Weights of a small mixture-of-experts language model, trained from scratch on English Wikipedia.
Size: width 128, 7.89M parameters.
Experts: 4 picks a token, a softmax router, a shared expert of 64 neurons.
Training: a variant of Muon for the experts, 9092 steps.
Below are experts of layer 5 (counted from 0) of a mixture-of-experts language model. Rows are named router (the router's row for the expert) and show model dimensions 0-127. Each number is 200 + 30 x the weight over its row's rms, rounded and kept within 0 to 999.
Before each expert's rows: a language model's description of what the expert responds to. This comes from a sample of Wikipedia text that the model never trained on.

# expert 14
What it handles: Prepositions. Prepositions after nouns or verbs in prose (of, in, with, into, during, between), especially 'most of whom'; also the p in interspersed.
router,183,236,198,204,199,199,178,194,193,192,253,190,241,214,175,184,124,217,193,201,181,162,142,182,176,172,206,204,208,221,202,193,157,168,187,182,174,174,196,140,240,211,224,162,258,153,213,140,228,208,243,189,218,153,234,243,164,175,175,189,256,231,167,148,190,216,206,234,208,235,191,176,212,250,190,210,207,243,172,220,157,157,200,142,188,219,216,216,179,233,212,224,270,168,191,161,230,198,164,162,188,214,101,182,205,213,185,166,201,189,226,168,191,192,165,240,217,232,215,197,183,193,207,183,194,163,212,238

# expert 35
What it handles: Given names and foreign spellings. Common first names like John, David, Mark, and letters or accented pieces inside foreign words and place names like å, Strasbourg.
router,169,163,279,236,220,195,169,184,247,189,204,191,122,202,176,151,200,190,218,176,209,181,202,219,227,210,187,234,221,194,239,239,184,216,227,262,243,225,222,181,196,203,175,236,238,213,213,218,158,196,201,167,188,218,192,206,187,182,193,227,179,190,156,164,234,184,136,212,200,195,241,237,189,188,194,223,212,144,212,216,165,166,235,230,166,165,221,214,215,220,193,205,170,210,125,182,128,224,225,228,199,199,214,233,233,228,219,200,251,248,184,187,156,158,216,149,202,221,250,217,159,240,210,244,247,177,164,217

# expert 42
What it handles: Sentence-opening prepositions, articles. Capitalized openers after a period or line break (In, On, After, By, A), plus table entries like Write-in, Walk-on.
router,178,231,180,199,210,163,203,172,194,215,233,224,223,176,189,198,197,257,160,257,234,183,164,205,255,148,198,192,221,240,219,171,205,167,211,180,154,175,186,222,208,232,163,213,219,183,160,140,212,209,223,185,243,194,220,245,144,243,147,195,161,236,226,226,255,229,237,206,203,194,184,204,223,188,209,215,204,248,162,222,224,187,127,214,241,150,205,210,235,180,194,230,237,224,225,166,226,167,169,227,183,247,146,196,173,224,150,188,225,223,200,182,221,192,232,237,192,219,142,239,174,212,220,162,187,243,215,153

# expert 6
What it handles: Function words, adverb endings. Articles, auxiliaries and common modifiers in running prose (a, had, has, also, more), plus endings like -ly, -ing, -ated.
router,228,203,132,223,222,176,203,197,224,211,220,181,270,189,205,169,188,214,173,224,185,227,240,223,210,171,174,191,268,274,197,169,219,171,171,167,202,166,154,183,196,215,163,203,168,220,225,191,197,207,172,233,236,183,229,222,242,160,169,201,225,190,199,145,183,187,171,185,187,154,210,210,160,258,203,200,231,205,112,238,229,208,250,224,207,222,241,216,225,151,183,179,238,203,218,197,201,160,170,196,165,204,188,205,181,186,211,231,183,214,188,167,224,277,211,245,186,197,200,207,137,173,200,236,203,183,256,256

# expert 34
What it handles: Title and name starts. First words or pieces of song titles, names and proper nouns after quotes or The, such as Me, Best, La, Fed-er-er.
router,207,169,205,184,194,221,262,205,160,199,197,209,150,206,228,205,229,164,225,158,224,231,240,195,160,226,209,193,238,220,258,208,179,221,190,184,213,165,219,220,222,217,170,154,208,190,138,233,155,183,215,218,217,208,222,215,225,170,222,266,186,198,210,240,240,220,252,188,174,236,217,217,231,151,195,205,182,212,189,194,168,267,182,145,203,178,211,152,185,202,194,226,151,234,153,215,201,173,122,153,219,237,154,206,156,217,174,217,208,238,212,229,218,208,222,193,223,181,259,178,254,194,272,216,239,187,189,210

# expert 41
What it handles: Prepositions and list dashes. Prepositions of, by, on, for, through and en dashes in credits and award lists, in album infobox fields such as Preceded.
router,219,152,253,153,174,189,180,184,192,165,204,193,263,184,197,160,197,181,213,182,209,169,200,191,176,238,213,202,189,220,208,216,171,239,187,199,163,216,174,136,196,168,199,235,232,126,135,203,235,226,206,251,146,198,228,248,171,161,175,192,210,190,175,219,204,258,210,176,220,221,181,225,205,171,196,181,259,254,185,207,170,210,154,182,189,203,170,259,216,241,223,206,223,259,165,140,224,217,178,187,199,229,191,207,229,186,180,154,245,252,159,168,194,158,199,203,193,224,216,180,139,166,244,186,185,187,207,208

# expert 0
What it handles: Digits in scores, tables. Numeral tokens in sports scores, table cells, election figures and time zones, such as 2-1, 7–6, UTC-6.
router,172,171,185,170,174,203,203,181,249,203,166,214,203,164,181,204,228,194,196,232,222,230,207,225,193,162,243,171,211,225,241,201,205,210,186,220,234,218,211,162,144,205,217,212,165,231,193,213,211,252,244,192,183,208,203,177,138,253,175,203,195,162,246,224,203,161,177,213,207,159,184,164,218,196,256,137,202,219,225,149,252,143,227,252,190,163,178,213,190,149,212,204,191,248,210,150,143,180,167,234,181,241,199,139,270,194,185,163,215,180,182,177,211,222,206,218,188,197,137,187,169,151,202,210,193,209,177,141

# expert 28
What it handles: Verbs and prepositions in prose. Biographical verbs and past endings after was/he, such as became, released, won, complained, plus prepositions of, for, on.
router,200,194,163,197,167,135,220,199,173,183,249,211,198,202,256,186,182,183,159,243,209,162,240,193,219,168,196,207,193,259,194,214,194,199,159,131,153,197,160,164,206,206,170,204,218,201,195,174,241,214,245,155,204,214,226,182,164,183,201,175,215,206,144,166,154,256,241,194,193,223,222,212,256,227,174,209,145,250,149,241,201,219,187,202,190,222,211,223,186,198,223,162,276,225,186,173,207,215,171,172,171,164,146,189,204,183,212,194,226,209,222,220,202,199,245,245,214,240,248,211,178,159,192,207,206,160,236,267

# expert 33
What it handles: Headings and field labels. Section headings, infobox field labels and table header words such as Career, Apps, Description, and N in coordinates.
router,209,226,190,205,160,263,173,200,210,218,259,210,195,156,154,215,196,216,217,175,268,248,163,188,202,183,188,165,236,243,175,246,189,175,237,239,231,181,200,160,186,221,238,196,196,223,143,218,205,220,168,223,191,204,248,179,160,228,237,183,172,176,259,196,227,166,215,203,222,259,213,212,160,206,211,209,148,222,202,235,206,242,192,228,147,153,230,213,238,204,242,235,196,175,204,208,175,193,154,202,225,245,193,197,185,196,172,142,242,221,191,194,200,183,238,165,216,251,213,277,192,198,238,151,178,223,218,207

# expert 23
What it handles: Articles and field separators. The word the after of/in/before, plus colons after infobox labels and table pipes, such as of the Year, Pronunciation:.
router,211,210,204,178,171,195,187,240,180,194,239,154,213,239,216,203,179,157,216,189,226,191,204,230,167,215,216,253,180,219,168,233,156,213,200,232,211,209,176,230,217,179,256,188,180,163,223,232,144,193,190,281,162,238,229,244,186,167,167,202,248,228,164,189,204,241,220,176,233,192,132,265,173,198,209,186,179,168,227,158,194,218,134,175,223,220,206,166,182,243,159,202,178,209,166,141,217,195,186,169,200,196,224,245,206,220,267,239,223,216,244,178,158,168,207,251,189,179,241,180,238,228,200,199,178,172,212,196

# expert 1
What it handles: Verbs and clause connectors. Auxiliary and linking verbs and subordinators in running prose, such as is, was, would, where, when, and colons after list labels.
router,183,247,193,232,212,160,195,201,211,249,206,189,200,239,249,187,127,182,178,234,211,228,214,207,192,215,148,202,224,201,199,179,169,215,239,232,194,188,228,208,217,196,212,244,240,210,158,172,227,169,183,194,198,163,230,226,177,178,154,212,263,183,130,253,160,199,158,195,196,236,168,293,173,201,159,275,226,203,195,157,180,248,190,230,203,222,200,202,253,230,199,195,215,185,160,215,219,179,221,208,182,195,146,183,234,174,181,203,191,201,214,170,120,215,182,191,197,216,176,226,200,201,182,159,203,181,238,142

# expert 40
What it handles: Infobox dashes, relative words. Dashes starting infobox lines such as Location, Coordinates, Mayor, plus clause words that, which, who, but.
router,182,222,212,167,226,161,159,225,166,205,247,203,236,236,195,179,218,233,180,182,196,145,203,158,170,241,149,195,167,185,162,230,159,144,193,200,255,208,217,158,195,194,191,234,231,178,221,246,228,225,226,195,189,196,257,203,151,243,165,241,232,197,201,174,209,272,208,221,202,221,188,259,176,204,221,214,219,207,158,208,160,194,243,174,172,223,187,244,218,255,174,169,181,205,182,169,178,196,269,211,215,233,211,229,165,249,213,141,230,205,198,164,218,246,180,194,246,204,202,219,188,146,195,232,155,215,206,190

# expert 5
What it handles: Copula after subject. Forms of be right after a subject in biography openings, such as "(born 1989) is a", plus and, a, and == section markers.
router,204,167,173,207,217,186,181,191,214,237,240,197,238,191,179,182,222,183,205,227,236,159,264,171,231,240,207,230,247,203,216,197,169,289,149,181,171,162,241,143,163,168,182,179,215,208,218,192,159,188,213,250,226,256,203,204,183,177,131,200,219,185,172,154,212,234,194,173,201,206,197,265,200,177,214,185,229,173,199,260,173,217,212,187,194,189,215,220,231,262,208,205,217,236,170,182,229,149,235,255,196,187,213,173,236,169,258,209,229,191,183,180,176,247,210,260,238,176,213,211,233,235,177,209,198,197,219,172

# expert 31
What it handles: Headings and possessives. Closing == heading markers in section titles, and possessives his, her, its, their, 's, such as ==High school==, his original.
router,170,225,139,199,198,166,222,227,171,198,243,186,237,225,204,193,151,208,261,181,228,204,134,219,208,166,195,201,228,172,182,162,229,192,185,211,206,182,163,238,176,170,215,165,141,169,162,170,193,177,188,148,181,226,194,245,224,203,182,194,203,192,244,251,200,145,241,154,187,168,175,192,174,187,222,145,196,166,190,183,171,204,199,208,269,265,182,157,191,193,235,234,223,203,184,197,261,239,225,192,189,171,186,211,198,184,209,202,200,211,247,190,177,187,165,276,191,194,204,205,237,248,213,230,178,226,147,257

# expert 11
What it handles: Conjunctions and quantifiers. Mainly and/or plus quantifiers and determiners like other, many, several, these, two; also mid-word pieces such as comp-re-hensive.
router,238,211,160,209,196,252,192,164,251,192,233,186,224,214,213,175,255,200,159,209,209,205,237,166,199,194,174,217,184,274,224,209,213,166,184,241,156,198,198,151,223,192,238,185,187,182,221,149,192,188,198,239,196,190,184,211,186,139,171,193,239,220,214,165,215,229,166,204,241,252,189,213,135,204,218,223,198,152,222,265,170,219,205,167,184,199,191,187,190,200,200,143,133,232,222,217,201,198,255,207,171,203,213,191,238,212,158,172,219,238,251,206,239,250,173,161,177,233,194,269,202,208,178,245,166,196,256,190

# expert 37
What it handles: Adjective suffixes and modifiers. Adjective endings such as al, ical, ial, ular and adjectives such as local, professional, plus slashes in pronunciation tags like /sl/.
router,153,184,193,219,144,212,182,230,162,231,209,172,205,215,232,162,210,161,154,197,207,238,169,152,193,218,199,225,204,241,216,225,178,216,170,152,184,230,217,203,232,191,151,215,148,169,250,207,198,180,154,254,237,190,204,207,214,209,165,188,152,178,168,249,213,126,198,172,171,170,225,171,192,214,156,209,179,254,148,218,235,192,249,197,189,211,258,222,208,150,219,204,198,225,186,151,190,176,194,171,188,161,222,184,176,208,151,187,231,197,250,201,173,243,155,195,169,163,235,152,183,214,219,241,225,235,216,161

# expert 24
What it handles: List dashes and conjunctions. List-item dashes starting lines, the word "and" joining names or titles, and words like called, named, including.
router,201,192,240,210,172,201,243,192,243,201,220,229,214,162,195,135,195,167,217,205,229,199,243,234,189,212,174,270,172,221,248,205,188,190,158,233,186,185,158,219,165,174,143,193,200,172,189,197,180,212,213,202,211,207,165,135,232,183,171,190,210,188,188,177,153,236,206,237,235,214,164,227,210,180,218,185,145,167,169,264,184,205,270,177,183,167,208,156,185,243,176,153,177,187,174,217,213,243,230,190,194,214,200,185,238,236,278,193,269,239,228,178,217,217,239,216,214,241,182,203,219,198,209,241,155,180,252,197

# expert 32
What it handles: Word-start pieces, taxonomy. Opening fragments of Latin and foreign words, especially taxon names in classification boxes, like Cingulata, Nudibranchia, circ-, sub-.
router,150,264,180,242,175,172,177,203,202,138,207,173,175,193,212,260,255,187,211,177,183,171,183,179,216,142,187,227,144,201,153,166,236,226,232,228,186,222,200,190,249,214,196,201,200,178,209,188,196,186,211,206,221,192,211,179,241,202,169,219,131,258,167,231,227,185,139,211,214,208,249,262,161,257,227,207,171,197,178,193,164,207,209,194,156,201,252,199,222,175,240,215,182,215,219,179,179,173,222,174,238,185,261,167,202,185,137,178,201,201,177,253,238,224,192,175,217,200,185,216,226,259,193,146,209,186,192,206

# expert 17
What it handles: Capital letter acronyms. Single capital letters and letter pairs inside acronyms and codes, such as AJSU, AJAX, PAOK, USA, TV.
router,162,237,210,215,197,239,202,186,200,243,202,252,224,159,223,184,209,155,193,140,176,175,215,250,184,177,182,151,199,184,184,203,228,216,231,218,218,217,162,212,197,168,174,236,166,225,193,186,203,192,196,158,185,217,225,218,228,217,210,238,246,205,223,254,223,131,194,211,170,157,165,179,227,215,244,236,187,251,220,212,161,164,249,253,226,150,178,206,250,175,198,215,176,201,200,237,190,176,217,275,254,160,234,177,235,245,201,207,215,200,131,238,172,230,196,206,181,176,167,201,142,167,202,156,207,192,189,177

# expert 15
What it handles: Commas and prepositions. Commas, especially after County or University names and dates, plus in, during, within, including, such as in Monroe County, Pennsylvania.
router,250,162,247,155,191,214,154,219,221,250,171,161,203,203,172,206,151,230,213,205,183,179,183,267,209,218,175,224,155,196,221,256,186,171,130,176,191,175,197,159,173,183,200,185,249,154,209,185,201,202,227,207,167,169,196,214,167,158,167,194,212,252,146,161,221,204,246,215,226,193,164,185,193,180,232,202,254,225,184,238,173,141,197,198,241,214,177,248,187,236,182,238,231,198,195,210,199,235,170,210,210,210,144,165,246,229,218,195,135,175,157,166,164,184,220,224,189,196,201,217,234,194,145,193,166,203,214,173